Experts of a small language model: a softmax router.
Below are experts of layer 9 (counted from 0) of a mixture-of-experts language model. Rows are named router (the router's row for the expert), gate (a neuron's input weights, with its number), up (a neuron's input weights, with its number), down (a neuron's output weights, with its number) and show model dimensions 288-383. Each number is 500 + 40 x the weight over its row's rms, rounded and kept within 0 to 999. Numbers have three digits each.
Before each expert's rows: "mostly gets" lists some tokens that are sent to it at least half of the time; "comes before" lists some tokens at least twice as common just after its tokens as in all text. This comes from a sample of Wikipedia text that the model never trained on. Tokens count by the router's weight.

# expert 17
mostly gets: " on ", "′", " | ", ") | ", "% | ", "°N "
comes before: "1", "2", "0", "3", "4", ", "
router:528611465415447494505554457520443478412496507534523449443559540491562535578491488512535498505488456447508503490480497533482491454484535437438479496505512466452485484561554517538528511578473511525504598493524517474451483571476483480474495545516455509513499542492487430509466522509555556542
gate0:491498540475550473521505506528475539478452541476492509501508492593455513440492519529475487474493409480556484582510497555474509481461488506549494439475500484502559537590436513462531470514441550513465543454515483419489464467524525545444456487481514485372481531532528476483474561478540453446
up0:484484559521473545405501490536408450427526466545454515476490498508546479527455546532405600412491501527511508459564446540496475460469529487501478515498502485500491516439444495546400412444527547549547533498513566515423489463528536525449478454505542532573510439428508439493447505596460507523
down0:455514459531531550437504524446507420554507548535504519448469516453519500450551527526518562528477478514521464496549454527568398491469460486453557504489517513551522532528431583544522541488558467420494488576569542471583500460448528453513577507475454507521544452552561512422500508485429489477
gate1:417502448445571475502548524458506513536509507514506429474449535524487464428504452544468491459493434489563521508490487545489504498477455541542486432489448522449592524556481562438565561500531483511464492544479390522499480519557452573488494455569496568462521559443613542537538525488483531476
up1:549470498481502511530526544531598546492551513519504480465520560451589548509509578531517524536505558473609468488576543518518450468505523472490509505453519564484461584499473494526472457532555490566490449500473500510471472513503466550576522472482588471545521515448483474489444470440475499499
down1:552489418563507519503468537498535526517457491470516526535450449524513575438479491498451527489507479409490506504450517495527538562538501467524496539482523515480445452495522486521418490525480505494462543553525555480524528527400613467463535510503509447500460511522519535564456507548462494473
gate2:482519510526542501569588528522512517481468466454528416415560476530437443536486464505477444460435493500489501459410543551532569533474426493429467515525560476525519467501493452428513446473561518496518538571443522524449505568475504564582513459490567530519507482537541606529503523438453464546
up2:371493480480489403475520518474501505562431462475495553564497521534498493471548537475563520475505521519502513474531534516523491581494439533469478513495492464500622495503525471499490512548512524503517442479574514496554449541504409420457442483465507535486518456564506541486490581487490529489
down2:602539522503495556500554516523492525486506489510510534485540564507542496477463468500427461484585432452549473453476477476469508505451470531485551488517540529482492492531494510446503466496492559534447547553513511470428529526469517553574514531507484471469453519585445448565480458525475490509
gate3:444517471480543464504547527482535532511470416475505495524474497497512456516441482599567522491453487463479513440544459491513480518513495507598558489453491526548503457482543573478481570525433478494490511497506474537433494480520539497499497479490515547461507508514522445462551568544508522520
up3:476503516540477498488524554510405439550480492475511453481449520447475447529536538508516498538515524502532546503486463471479497515573422490585499514567500608535400557565471485510566539536460512521521560438515451539412524465461506501546530541547476522576481504450519518474548524434501471563
down3:546548508485487533530510462443518469460470459481563432501485452491570453436480528515493495470586518425481499426462427544541537487462437489476521490498500472538580495478556450495492528532422520469602577574532493443510514560476475560464475517518463531506477493508516483518483496476568576503
gate4:424526477546453508381480534547522556508484420532449535526559468519456495523537512536489522483472507540426469495498507546462486529474488533507539473514473500401525524490552469508487477518486526529446551563574577517489509601567540513569582540505478492471473484504482505557495398522516538507
up4:520562526490443490529447523431558505530498509500563451569461474484554486504527475470570481456475573503456569506506533467537560431475487459475430486414507491529502490457445503537449485502491491571519485445549489519565421537446511584446491436428470492460478566427510475545488514494492538497
down4:512422512435532528572434461479475510470444479564504490567549426499494480497526496539500488521440468525557463534520519445494487547485513488542552557470532601498455460521568549480508435455503513398514437462486453491478509457462478474551501490428548477483527454485450538487535527461540479502
gate5:425534479475518465484571467546407448494520455545522496456448478530499580474469494522535559528509514461478484544435519544460542498505478613486554506508501512492516480482513487513483518473514551537428552512553483597483513454454494469467532470541426536516495474510458520520509552573483518469
up5:495482471459480538492430466460483561523498491487535575510533524495585477505502516477471480424454479513515492525539423414488474547566463509490526505494510462482520551584503467532492506528528566518500502517501467491484549567530506457521471467466452450557511485446484476545511420506507472496
down5:470433492508535512467532495467483481525579497550460539519492507533559477470495493488458461391486538489487581538550563464484512556571531517541561520508480446575452537513487574496537494584501500452465473472498503505465430546504501553507494499519516531389502486445550551445475491503448508528
gate6:461540470489482462411490435503509553540523510565505616554529521451504493553487490552515520469507501465470561576491551497465548498493528460536473551564490585459515528561488486477432386464478473486401448474484505483485531450534488539564520512490447494525536475488503469451463557416488520514
up6:500466549472532551460473530490486523532481558495538465592488523521502441493517555526484485462506548482523503530572548482427420543475540494527415542546472519550464554501501480437396511351591517433517438507491478489507551425520529519509458483589567555538447487458547494551516476498533538524
down6:565515520525561498546506505498508530535496472571573512515443516514544504448474523537487492502450529495432559519543491478511502507482466602563507546539491530507529555494465491544536422477531496491471457506543390469483516580562490496510459533536478488478489452466483445486463537442523550511
gate7:427520467527499556507551523467472520520530445539478512471481539463467486460516439556515403493511503521470469528514509541424485455502478537550533460464518465486480464464543502501554472537436459545575526532486484430471472448565490508488486506523522496495491512524483504482539442556564499500
up7:479503506588525498526473606475529539509443444518534506443463476575501502544522518566469469492497448477539553504552481505547445514507486554547506556511435538499498472530496543572489471509506546483438522514506515501500510471428492544556481508449450508477509557481517486492516476490511468506
down7:464481508498511451498457478538474515469457580468449500499469456442467468407504490508443524576515459488583508531493504489466506532484434518469529573523455490498566547455562507501502506468542534443479497460505532479499564422476494490473411552424433453512512530509463571497473471456478416464
gate8:506506567503489567485486432471481545436510496528568530465470519536474416563531538499460503530521536472441510535495483526481454614471535493434514490561504587476512609492468534489498467548473549549503549535564471519540479416517515528562496515509523440514490491566545546438503492482469455516
up8:457550438559393475487543481505484540533458566481522499521510479512462495563438577500534559475461458504467471502433513528488477489543505529478592494558518470526451465444496590484520543467551584483478543519492484494526465466489443510430496539439545435538482556486494430548431489486449474563
down8:465521457528402527506498509513457509482497504469465477571509552495452522518454466356566522534469479477449496557530499468493538506456513527486466549524527513524543454491429470460519501453499495412434496513469501510506475591469463535557518511482507487503523451452445458472519569522477561526
gate9:582532533432529513487468492528445524473479530494493611468464521547524547506501499527518516456447457506511473531485533444462510484559530468441533525457412436489445477519521528518494468520519537445563545443485433514481409519470560491443448484550548495504501478435417475534511499516476546490
up9:417529493437491523505552502387487474440483570556529482473500433462500504525464535555461467484486512475462435419495513523516439481496579523521466454429427450505480525505568497559504495547533512436453502463489484524497526493463470474592478509472499524401436472474442519411534503456462456470
down9:499523448434486523473570423480460524428486440448504459420456461460491518498494490522479472543514540475573519496502533527473467483461558530466459498539428528485477461456483533513527487470523527547501482559461444503470496478457562486474569489514458527550512453445492474435485532561490501485
gate10:521526485501559544546486549551467452488441473519477520494482489498501431469447527468454442461509503444484439507438441545456564506558547485502508479606425486557525492575516457475472544518498453548487440503452479416464530493519466526442521468559519486502551519565471531455534508636471512506
up10:483532491507563497518506535456495533432482493496487462474452474456491573526503513562523506528492514582481520497472488532484503516556534489470410465449483475523495479589475484460529468539447506473490598514526482578507481509512495534412469460476598506509452478464375506373539511504507481486
down10:487473462492482494546536499471503464510462501495459459486451501534536446546458526484470476443469466396463489456492415552557565507512501474499551523577498492518582526524452486533493473509522565543509552550503520555452448496446442540522560494504469475455549486487497503478434483506498537532
gate11:463588591535540474529579445461444480533530403473453516549532549458545475463527488545489423566513514511554472453496489502474450477500525523519566473493407504461496473510534533472495524500477530549511539508505454521410449499530406469521485490528469523573487511548513451525516503578527610424
up11:537489513520532455552509429528543466475516492424483463510540490484445483476474566462577467492470480418481532508492447484431489537491495518478510500519522550467541478535515451537492503552455522400466515543515467491488519488575509481436525517513513466547519500407512532434581516510535469516
down11:593495520514590494498512505439552573432470461476503522523471493510484490511533579530472487499501513520528518486522503529450526484516550461483519497507544485483406504509485540500517452466568451513554524543490514432499581486480466512448589543506405490567419473477480472498494562519480504508
gate12:463490489498450547471506455502511539491577505478399436508475489420480537499470504530571519497466408415437444496482525432522509465420448467492556463529520519510533487522507540528468507503482448495429519529494475467551518514488613458438490467405492433446486434544568526505476476536499576525
up12:420520478472477547489423476486455518486501584568469431488587410498490523488520546491549579474519468463518524521557526466546521512491505481503459485511598452605425413439571479547419531492500550510445500486544481495447490479510481543539494411534492528461449474470442519514572560519532520487
down12:466480538481465442488530505487475535470532514500435521530464561493499515577449495508504528473461461435413494499456481479494499475495426466454515455508490468505585460536441476556428508484421517519526562467497526535532512525466477450433423448460437456529493438580543490531531470532457497564
gate13:512470544513530493448562528539491445491485511480504429486461480537557527523436552525527544469484502482588404512489509529529473377534520516530511489456550551524503470536508461493529538483536595433501478486572474531480511563465460512536485516497464462557440540513498561546505527442495486504
up13:514505533509472572425450448565489537444451431431483483471477503482438525451532546491494517506470576505510551460471474576486547513552401534526491509419545506457438531493496498488542546573486497424478564460516449494531515512477493516480480502426546440493502528472495539552504532548477474485
down13:475536474505507551502493479507506536576510466442567418478463526464502489516481445430469518415428461451451507513539525464479522509494504468495495517510528524542578520481477558519491500459542441511529499502529531466474543495439509490489452548502472443537585482514622495501483562538547494503
gate14:463504466498434534599544474477483504462449519494535512545490510546475486489475484499459507525531533528524534599480531478549518598470488492479560429485437456482428613526513449497510523546429535515551561545539506543424487472419528554495539473466422476537527524495492496428513510478526533497
up14:494566522524503484537478523489554525453557436427488391505415489466530445524499498478540561539496468450591549497484501497494526474532495527527465486502452457608416513561586496468490544483489527510561517501524484547501586514507513520529496504506424524463535484520491509532527561563491574497
down14:488580425486438479520579513493472463508494468493491527468503487579570454561457548457510600477497492575456574518484509530583473485498458584534500530529473482640424586475476549515468485498468505433515571473533543516477460426437445503521464512493473522511507537536474495483542462535477486601
gate15:434547470535458568530560504500472449551499501481495431513467492423519486475503589545525513523533428431523511429499453380541466471474489492511535483509485571481451482497531474477517539526485515472493510552535460484586478487495472530427498516527464570498452507465500470516547511514508494548
up15:512494457535418484521527451496470506530546481545537492515546546582540485407506472457553468476502455504465545546507474482490481478497592498537490504495525494521496512396487430466519454488521410518486590509474524514543535509488523490425506594444477512519606498533507520564496531527464515432
down15:421485460575490512527522530400526507504510448422512444505521451529524459468515535431448459516481536395521469545488456557528509452468588503577518513482488465515522552464441461495518501516528502515522480450475511486530462524523521515573460470568459530421508573450424511475537552514531545485
gate16:519525526462453553493529506489514516451460517522489479476514469468564545519541495456492517549418500494475503460497538478519571517527454499538539486494570498517514581533522480521593541489482572458485484549456522483423553442443529518444557508467496506470547465534573407501445543417532533495
up16:463498505543472471573476499491479475538458462516416466503458498443487532503549521501521434530560499571525538538524492524581528462539565527488424471500561419533501518534482460515495435494493510485507528481485461442472465531597485486462424518480538535481483526513459510579451520522461495461
down16:571548437471486525489512520539500508437586540517531480556507508566510501511488549439514522466525415498486443506508462478506515459522508452490521434549436518465378489518429538441514489503504543493448511522469512505498568555586495484572473467496496566434518478540435465543462463540483601482
gate17:500499511489460485527459482498433492465524554557490440478595476491486500538508476467528502484491452522521608537478493510476543582541572460440566488581583525425588501420467444474439468486508461518534498527511525475547469471474564507432537484485418481538501555463489472471540525427462385505
up17:510468554506498473473475485535482524543501483604586475484535503496467503469604535402552595488569523434469488554440493459438537444523572480497465518517536459457533468490415491554534466499530482566482453511456481549443525542452562527571516510436542459443548561491473510567565491415581520441
down17:491473444509499499505508474518494481541428483502517463493545519539504485454482448489460469463470468534540557549495483512571464519532443549554537589505489478533523505545498487503537491462510518527525428583518521525496496470512491479464483497535536473465448456496447545553513514459517495538
gate18:517492549485494444553453575486502519456565527397446434482478466542562556510474534539469431541495506482520462482563502395458512472401501456515439481526518498517483440430531513458488378489515494483486504486528512465519425517438496483441482467420476532479506509482520451460422557565498520512
up18:462475519538442434509536484507504464476476458403456483460451431414526483404492494535576508484412531499528498441542528482523487560526534549513380512557467451473469487559499502532569513483539434501448497542457540477504496486488475511491534527556507523525449458527608502497517542485499504466
down18:543556485463490507485489543507467487523537476492452516468522429509497548477482450533524496541509547492496511494515457576493526550433547469462485519543522543535427488516563510471565465526577513488551621507474481540413447457498506510519526534436532568520505481501567459586439496514478481525
gate19:522573518473462508410532482559564470497508541543539464457501530447518534522525506433491489506472590600529557534526484514500532554477497499542555512471529558518471527551483550530558483566456538442519540428483483528507498506462507489476512482459580428555560477484498501509519511453484502493
up19:541504507409490494532553525477489488521500500496514459523489559514457466441477536479471469465499520499455414466522488551487489503455515499437573431525480452512454388476516599527461524494469426529497478502475532497469454544528485504474481482481505490470532456556404483488496520473512486550
down19:527415515492469437501529497483519612568472511505537524552520487536469509469468501455515546483517512459488521529554535497471532567511457523506487460513478487540531382479545494516501486490505487456500540423495530512465520472535430523524489511502522527441487527454474528449517473550535456469
gate20:427484493438532476511567483465455486397517498449541517505499476478521503543493545570485532593486420500514528505523502447465497488513555557410536501506517515486513479451530446397572501572495480442504476438526440490497420546533493500410521467526473520576523523520474451572520494445508511435
up20:543483485567467499393540424425529515534486477464443512430480423539515506496490516490525498466493484500535482458457477520428507430498539481482489498482496518521540525507512516519478445504459424508507510548516436471514488478525589512519458467452461477543567474558570451518496532484542523469
down20:503429484562514509465469520450485466487530438500467482481486541496424544456489624494517497469476503433522455566496517560537561557505459484551499514451484573506529507541490543500457542484555478504501465530497496511485469492495549535484487519476531467469482450482562494427531460507383495541
gate21:444476451446465466461495534499491539464484509517519486475554495525478513548508431524512479459413397477584557536497552512519492454533471465463467454477480515566478501535482618440466485494508515461539469545486504520501449437577494519538509513453425494466477539411510501473544514492523456477
up21:533513506524528497518413516504509478522535506518492531472555431479499534512558455551524527492475486563476478550536548427470406510482514493527509429487469492458477540532480471573463486482541495533455576519439448492524577503577485404493438575538497516546537486535441539537474480503410490502
down21:635575499483527514517523548503458551445513503488497540479568515514492528517542455567455521525519410504423528449476416523454520520519396409485464536532464454461477547484557482481509548553497569478434511422407457461428589557395542492520548540486393461479493533442448529475565522482495571489
gate22:405439479536538564401533454488517442475594555478497548488530534468460520510486542523441462471499472514403449516525541469577578461513489500497533477554489472473481479489464574571472448435390492519475498483423511468460433500462486477549477599547507526515510491479452466436414475483559527505
up22:486505463529491472538592518550503474558498466478458494494453494483451535529542444517529420465487439517482479486450468455544477493545532504517494507626476533504563548521498520479436520443498432492468504476457488499501483497495469466476494556506527498432494530469489481509569419520525518420
down22:537497494448537492497550407418483597524493499452516473484521507472519552502510564428574507539503542611576497534491427517469548485531532621484507520528507523485482424495476487443445500475473546510395481557511448508545448512524512497560480502525517492492573502542502498575499512473435534553
gate23:491565500454462476495507458460494439494493458533514548471599549550556527491407521460486480539539510497417512562547472441435516519513479494561515507490402504460566555544540498453464507539472485457390530518475509523475465598464526491456431533515517556484598511545483435457470514457460466507
up23:563469503459513567473506496506486524496576475477498531463509523509518426518483483576498508509511577469479501396449486470451532504509486537459480507433582516534518584458418518506468534500488523523510503499514484551510455466505533515464539481513497460516514432494465452520464551569523482534
down23:510495460524464535555418478452532475479497535479465441520508479412486519461521491566456504534535504468551464525439441476506525482572457472460474470482514574452508598523494506460467512392527540519460507485479494389527529444589422530544507490491516489429434588501469522554437438446485407475
gate24:533523501565479502558497500509521462460503537513470447486506469477521525529489547429470501510493435487477506441555463467484494509516521478502487500461513512511512640516533535515511471514522534519541498560473533491535494514525517556458498481501422548472517577504528497433494492528516485465
up24:474531558548524600481554469543550489501468523483572490504469486467452523488490522487519484468540506478550527494476445571560526589535453507479568471476480535526569565527508526552488474509490511472477558480496534521499513420458443511442512454519563460589463546468472552535433540544531463456
down24:446482529479521446517477514531531489511527534541524480505457469523454529494453454509439537414493505469471493448508526501467459480462469584520541465497590561486497543517514613483476450514508526637478457530501539456468496495523449558542488508450497443519465419548519571448531427481471500531
gate25:419490509427497421483548465533549508513512541528470508415496500495514502546465457491414434507519521492445494457541523489515522488441530540521602463473473532485504444516585485428508530528470537487533547488454538460478559467499524463530522411553513510566548453525515483528489518497533567473
up25:491515468494510541384511496476516456438476501504544439402477467586467460478559482530476438451454518519512545418566556506532480499496479455546536434573460503432475491537575512504541498537460552457590540480437549528490454471457520458517462526487512469451478534487496498513572472550495540449
down25:456573519430453475567484541486495562517579488488483585472473494550538543544525496483458436504544495559560518508535478464496489506557525515451454526520435491454558559454498512485503486504515438492560546514479413458509466531544432444444498493456437497545466493509525454523501514491594534516
gate26:547581499491442503484502469506518402489507477453485432514548475488559476534456467532520501546485564435472459520442518535524486450505511475502572542510504514475488526509489487520457521546499399518522542526468568482517494496536503515587529475492478527507485491388560455444467601511555473501
up26:479513506527447463491410494514505486552457501532557502473444499506450547527527503492479501505486488620450454499514566512479506439547461514548510476556553482443488519497552448542493541500523511522485510468541541488566459488521508561519510519518540548540520415481541465548538508519543498520
down26:510501549544504484505450491506492524540515543477531501485454492503541528511460502527530441467530505517516540509507489518504506578497499473598485491555453469503553518547495485413479526591413560483519500542505513478492535400533484534463498522507492488531492561443531578469541551523520504486
gate27:511563465498505494412466501536503507456513476484550454478514484466530473597537481450524520533478493499486505540448472518449438423533587440491546502582476507520465539569508530444544476398551529548442480501574550569507483528516463466543503562549498473496540530448503479482531534506420468555
up27:491568441524509539480458486460468505498505486537486515457471443501541548453510517527476457565492432502523467459474443483511512496499562524473495492465473470497520504482507563502587500522488541457468501448478528498456525508388449533446496514501497462509483511466535457475493477507477488480
down27:596460500491589482557565513494581504511501554459525489575461500482492522482534542538549450438534489504521498481514542449503527520402480468493557490513465566527521443523491469511498552534513527453504457521453440531436479530496504513457592497497513534470491492517528519516513483508476510522
gate28:430488555538468549537472518471476533519526486529521531574589498479463438503525547456521479523542534476488466501526434494525442422560498532446455543512426541464468492561469500537506484507413426489503512455474524524543536508409545504510485505480458573580518507371394500579493536516527553484
up28:494560517475593526463492435514493455540476471428515523530451489525508539554538491512470535522508490484492511519563483446448525520555523502421433468446466499517495407503517411440503476534508435471528470540528513476488477488492529455509448517466513520548527466522462510485527435483518528518
down28:471530530519497519470453444455490476471515477501560474489562546456456471508490512479551509549451482531544485447517452442492453438478506539424476459501510455494494504531548440502473486483491407518476505425563527503548503550525480481526549476525455550544548462466488458551503573511516521504
gate29:489501534548533546469544495494506610453492473532460477478467535486589507516481470536443444494418511449515573510522494533447538536491436501486535446476504495438522516487580459524466472483531527529565490548528498538406430548497458569488531530483506498534487502463591465438530498437420488506
up29:457537486453443491616503466483490453465554559566454507548482493445554483534538538438511517537447506493460469448467471492477610460483496507446429527523505479504516489568493495514521501504553488540529516477493524509500516478551531505483475586481488558482556529584579514448511557522514523476
down29:541433504477565498459456496474473498487508489442513550524563457539448445489582487483506550446493472494487530506496526454511482408531466510533574573510425526482504527498468564523628508471558474539458502548558481519459524506486492542518508471480535514498559427435471452493509520527468537461
gate30:500506524498485526456476450499525538423514501530529564443524503514567499491467419530428531488456478516485557442510531480465491572529484481560505445481515526406547423464451521435520472510516550534539573508569489486417537539531491454502467446482461484526504516516540478511498566586540483445
up30:515448426479495467533486500493459518490526456472507531524584610512487501478518470533500559542567512452515450523444496450550554514518441590559456545463489381498535513465436572449531508506525507523509500566495464543460521520487504523577434576525479511527514489484386463501518541552480520449
down30:479540437462561429491460511515488422528591589488558455442466445466528555441448506500492408457521552534515480515495470504534476481445489467503490426479459499441539439451456508450458554468427475465488533381473516514475502529449525460444484489498498511498480514519517466532558548512542502478
gate31:448477478531471499541522501536476508501499559499467503486479473459516462477503539481524476471499550456526507481602536418434527513502513395492549530527462512475514341461533538536459505551472485484523529492468548472510472535484489460543513533514542501543457462441521434494504581482435461491
up31:481518515521476521587518472436474493511480494510447539516535548470424540497502531488479519476532475443556495525480514531419520520538480547523451520519548572521496454482500546496500536451525510514486582516457496527485523509432507500538464507486487451580543533553474521544431586504518398511
down31:437539477555577492505505564462495484497565512520523425436472543474505492517468514563474552536529554542530471496488454523442487432525471483552516498517540474461560532472556486505481548517436533476510519538442524515534579454488530527471538503502495520553424497505481540432496511500509504488
gate32:472538471557495573474523479485496487496504581446532493499494595529475520476538484495504470497498535546426482552487567452475497462491494589455428578507526475490485519566480499479530483514485596525550416477437474497527560586552526533530512550489498503405451516484494475500555487535485606461
up32:496566511510492505494418482447467499520571480534498483504544485498483473554518523525567465478463451496526518480543555579507475510583528524501542511494513538508550544498495465470530500467542487452526483446591611525538473415545503472522553530536541468545500533548532530551501582537492496547
down32:465429514496458489501543420574484514504459519528583488452497419418523505522507552492486538516555478475522507458521459437442498505411521534532593535574573568542468488394449465428503536492443524507505494479460502515531531476484449569505548404504442481537553467506494478521541463470510474509
gate33:537532527496498513447534457524379499436524564465470504536499584487485473435550481514520572473518514456470496484514567451422477549543505508529534553462513516491594530426517582517445518501471449477461543568475549503446468487507472480518511537526482528446604558553478488551507537495470593548
up33:527490497516545429445587477520482459524437502480507500517526483481528467484479576445459524558529437452539495556515450475510511539548440499414530484468489457507549507402479537539552515544485416489436449480486530505501507509515525460514468490467436484484507509538560442555487493434530455394
down33:479545597511485491537448507580468515535469539530493459512464451466527545472503453491518409483489460492505571536471513548539457504518496496439524464576483569456544490459556490479500475482440496517518516555466447452584501508568444467491499503495452433547439440563541490553497482479528495606
gate34:468483506476434367500488482500486526455514452490508517481533495516503553555489582517509498555544484490521469501459530452558478528522452417507476506487493484519498495526539526519502565541520572517468499448535512511528552502497405536461568518505505494500550515517527542403477545499581510435
up34:433482496498501519534500560517463470479621503528485498505565448504477420460474533529495521469450550529462485484444526543483480503555464518511514551481475576515549499449483486514520434442543525505491468531510511500504471483539467520480553583506565515525452490464443570388484427582532445536
down34:499597479476470527515483430479533448508474505413530446456526597506514533577466516556505547477512468526431509504561459478501470489495498517498519526585430469492457478419555457527491528495569510494522577491425433470457475494553504472503498483499474525522506563475522473532511519535504560473
gate35:534515529440508386462520508574450518421496505495502496497516574486498484543520529520600537546504512512589502496487478466492477497534467455547473486500529505419512423566499444530518503542525499456523533485468560553547553510454476481527585470540529550526507464455459422478466520530437512429
up35:518472484528446487493437452511482575483472471590428520509530472516563533542525515444533516507494452510491551484476542549497478499424495480507441452615642514538520528575527478508434510469462425525452468508580509561453456445449554499501440474525498541499491439508482527494503477516498462569
down35:500550541505475412493500501478470477481470500433525536549496466520457460416508539486502538527510554442471514507457470497539532458538458479512492516468515458442455489483553550524488543557543476483561492508494449575459497563460506578483517434501492471507484452491521420499488480483463585462
gate36:479583542470515434550534583538519518473497501504512529493500430487570501533457429566481468483561433491597503476536455459482451432526542449561539512452504532413478486510568486526533429492520474486485494411511496479544462548504544548616499511497480506499505516490521439458519504493449517527
up36:551430468481553514514461449544506461541445485466578490495465553467465482465428493504516468509490487470492468430483479534556514538496478532514494468516462528487598529474565440456536502453498511515536460590453521516435517522563481519457516492449523560521479430527451516496460479542499513468
down36:483519498473537554523524458563496480507549488489593497520523484521503502550452478491530444533459562495503551467561516489518531508463496586608509530535559474495501508474469553403469463434484504521500522472522523497479450493521524471473485496483476480510449550568501426526535534578511479560
gate37:563478507458491524538471538514508487534533492479502513405494585471568466504508481508470498518528482492532533527579540462485461492555505487504525520531519469540474457511499507497528525447544488491491448560513474471473521507450508508566527484532541582500452543453455445470508579432477514539
up37:520525480478526537474457519577476550461522502484537566550513550390512517534497459494482486533529474462514465456458544498468506552475539524522488444547459548547537466488513497482498475479437527542483470527529513544524538493461497430494530366483487519422468519488532492483461513444538472526
down37:504504530495536501535524493510478492539502473508471602557406465501503556457462522478502484544536538503495478408493489457494482471446501484498524541493475473503499548540479556522520487558487520513492408491514421501537527533473545417497549550497500491519477468499513503496532486535521480544
gate38:516441479450464507484506469554502416432573498520559534546461495459505480488505510580471582485523499492468485543513493516524493528504462452495516529514565507523529536538502568490509515541415517527510497459530480544586488536489514505499441436517508455550497523460489511497473602524533607506
up38:489440475476537470526441535503479498460436549527487496520475467542462562449510501532496503447480449495507550475475498491466443535445469447417468456530484493431537483465487503486515466608449442527576437495498512481455522541505470550534505414552488494499451503502516525474526472517419528499
down38:525451490511469459460542533472421529448487470487551519549486541510534470463469480415451426477453535496491511519472525480543514507515463457512471502541496435536576466461438527419548549465505480575532472447497481511514489509488471510537526488447493462453515482418511426513549499501533484401
gate39:441533526433540462499516428512508522500544569548468567547516586463468507427494415536459531505464475507489494524498469498498506467438500502497517498510488539467528465592501507556474501489509454527539480481533506578418564540455460524507504466540509491448571473457486489511486492388473581510
up39:539525444428489501447535519482538500482431431486448470476449516511487490483514479449479434554507521463415482490507491480537571463545450543474444405459441506545570459551579519486490567507387485546440467514495490423536475512492518525465593502456564523556459532445528491478481548533523502571
down39:514479545544480538476502501505486589519586450535518456459451502449527478469429536495530572492521490482519503525490619500486485543536531507542559503458519552524496499492513502480563505462518547566476448470494456488462465447537524552512441517572488481553454535485508521499593475476569499511
gate40:488567474495497515505450478506479546479563484462500553541531419509573525501473472476489538442531436424518523561446473466513533439391464472518440487525433551499476448507427555535490574449531522476503536519487348525455526482567535484467516446451476520484453523529569508511543494463476457510
up40:516489545494434494511563463516458534535468411520564504463499432504482514534486499429490528527501498512522510542464501477514452563519461418425565498575476563473544404467523487506510476553444582433466531578465583536534550539533529486477438501581476496505476582513485536538547521506517507549
down40:525509543503562473421517582532487467510535490529495506470445488516453528464560455474500501489494506437477495408490441505445482537522561478544494564511486501486593521484527497456538518449460564563482483479476584476518451566518505476505496443512477597481485533461461506463538500503562511507
gate41:456473446473505461506579500477465519529514463523497430493489516460526494477554482485522490649496444464446432503485453489497476475525489429480573460481526490512577495476517484493540540543491480596437508473507565519499454481528478506462494501468502442508584491513511467469494563548455513506
up41:475460504583522450467534511399530487473488359542474504568531564506535494506554502496545486509499540580580537498461520562471473464500458480524498486466489567449449576471519511496608533513408462528512490528486528493476515423524540550467509499524554517546472521470535517505470522484498446554
down41:481495485456444516446459530546464521474502469459475563477438488457455528508534546515453486490493489497467519498535491497435506474471545553470510514556478461453498457502493480517506525444445483479525500442534545503548477408512489491431503526576520496529402529492486548493589467578532543510
gate42:552503479522437468523485448459512527551471513454515473512512527454415486551568483513544515521446457528540503558477515434530439485484511424485439500546487511503451477493514542575497537517493543467548499520506498520532538491566492512524530469476491460490541465488542512516482516445519519423
up42:547457513389465510450496464495538490516515469518515542468498482472496479482503559538610454423475376526507459472489487522509579512520506487481520472503565470492530497473452488504456474471469486490477447504388515489473504535456532524453449497452423454533575543453505468504468455492484462526
down42:514488535484494459505489452517497556502520467559451513522424532472500506494486531480489571495579502491440449491442508429561562562486489480501449486441512570498571476488470483505452386461530521398499438535523537527508462521554406486516535456578519496541510515583500561497486434470424486544
gate43:476522507472490542512475528568536398546451452390466500533588441507543506528516463482477453452475532476505507482536455491411514565583519463502503477400506468497395541491535476410550572513453513501495486452487529488485458453513574488481481555422504552489503516477461441538481424517534504556
up43:565428523457556504486499451433496502479497470494441390575516442542462496521571510481561496463493482499482417503462515475476437516492511500524574475510452438494541505519513533452544486505554507529522538473488489402512460483483524474525527412408428504436560445447468458495494511465528503547
down43:483450531513459512473488426533473542477464483474544481434541522512500549489487589494509502510530560460515540524473488505509509542453569467531523592518453541495508483504462465433471457482574455544457451421458515582508466492500532475516496488424485568487599512447434500597571460473563523537
gate44:431515546486486572465468532471414505440448511535469480523562409496502475527466554466533479450475595491494489522505543471450505434459444517521620477506609410485468450475482541552512434501499532510486517460500498570475567485450459433559456536449490501533540519542459524522491465503504456400
up44:443513525467499470579520511534452458472499468525533445506422472491484472473490565470535527514522503546525505508505544544461502467491399539484520525459498485582460492517529500494529451513555490512477520488479511583526474574459498599506507518490496480431454547441448491571574535560489481476
down44:497452503446489441521519489480522426483557470504536574478489537586548586525526399510483546539495490495554543490453515475474541521519470493527454536494481426449504458565501559522477455574478513514598513525550481470523493413495495533498512580526472573466494479528533550525496535456409459534
gate45:531480431506487489492498529558497431476538526476505461509480554477516491498464596477577504506535450458451538544459497556560471447508531493513599552497525418545589537524536552484492482475591570523528482516496538478487604532479447515516538537463504398550523547539441471538488471539546468466
up45:574528487536482459526522482503505522521449518592415576450525493526530478477573529520547490467487494542482512510521482489528488520523458502544483463468527513447521486519558481590478477562469458550469496494514448522551502479549523612458433508545496510540522559550520522520494528436464498490
down45:475487475455538455465530501474494457509452528493584481485417470536489486512508551481573588508474516485538468570498476570549469547531477526464452515474486493506460492490426475524492544508530477524516410451552424493421518486438443494496493459467440485486488455431461510477461463481492598422
gate46:475519465469511536516545462435432504461540462503548451485513527537433520493510534528527565432500558455463482553493456522496534452501535516473522519470505508492510532482460545479549542472568540521466534501471430519486439444461450489523498492427522498533480460485383489546498516512489538481
up46:463557461494494505386552494493528539469431486481485345483408515517501471493439499514432496583529535444526549544480523518491467527496558531501488506487498537516518464489520498498485501525543463550539548489479529477473469537574491514509525442475544505493498471456531482531504473521498550456
down46:484547425545524556506515580480493478422520460521508467457528551431495535530496546464567518503527483479515454526533492457477484503456507511495468489508458475507508552520509479451476483561501499500500559462527501482469548532501482541519498484521515524513507490418462410516440483508548521567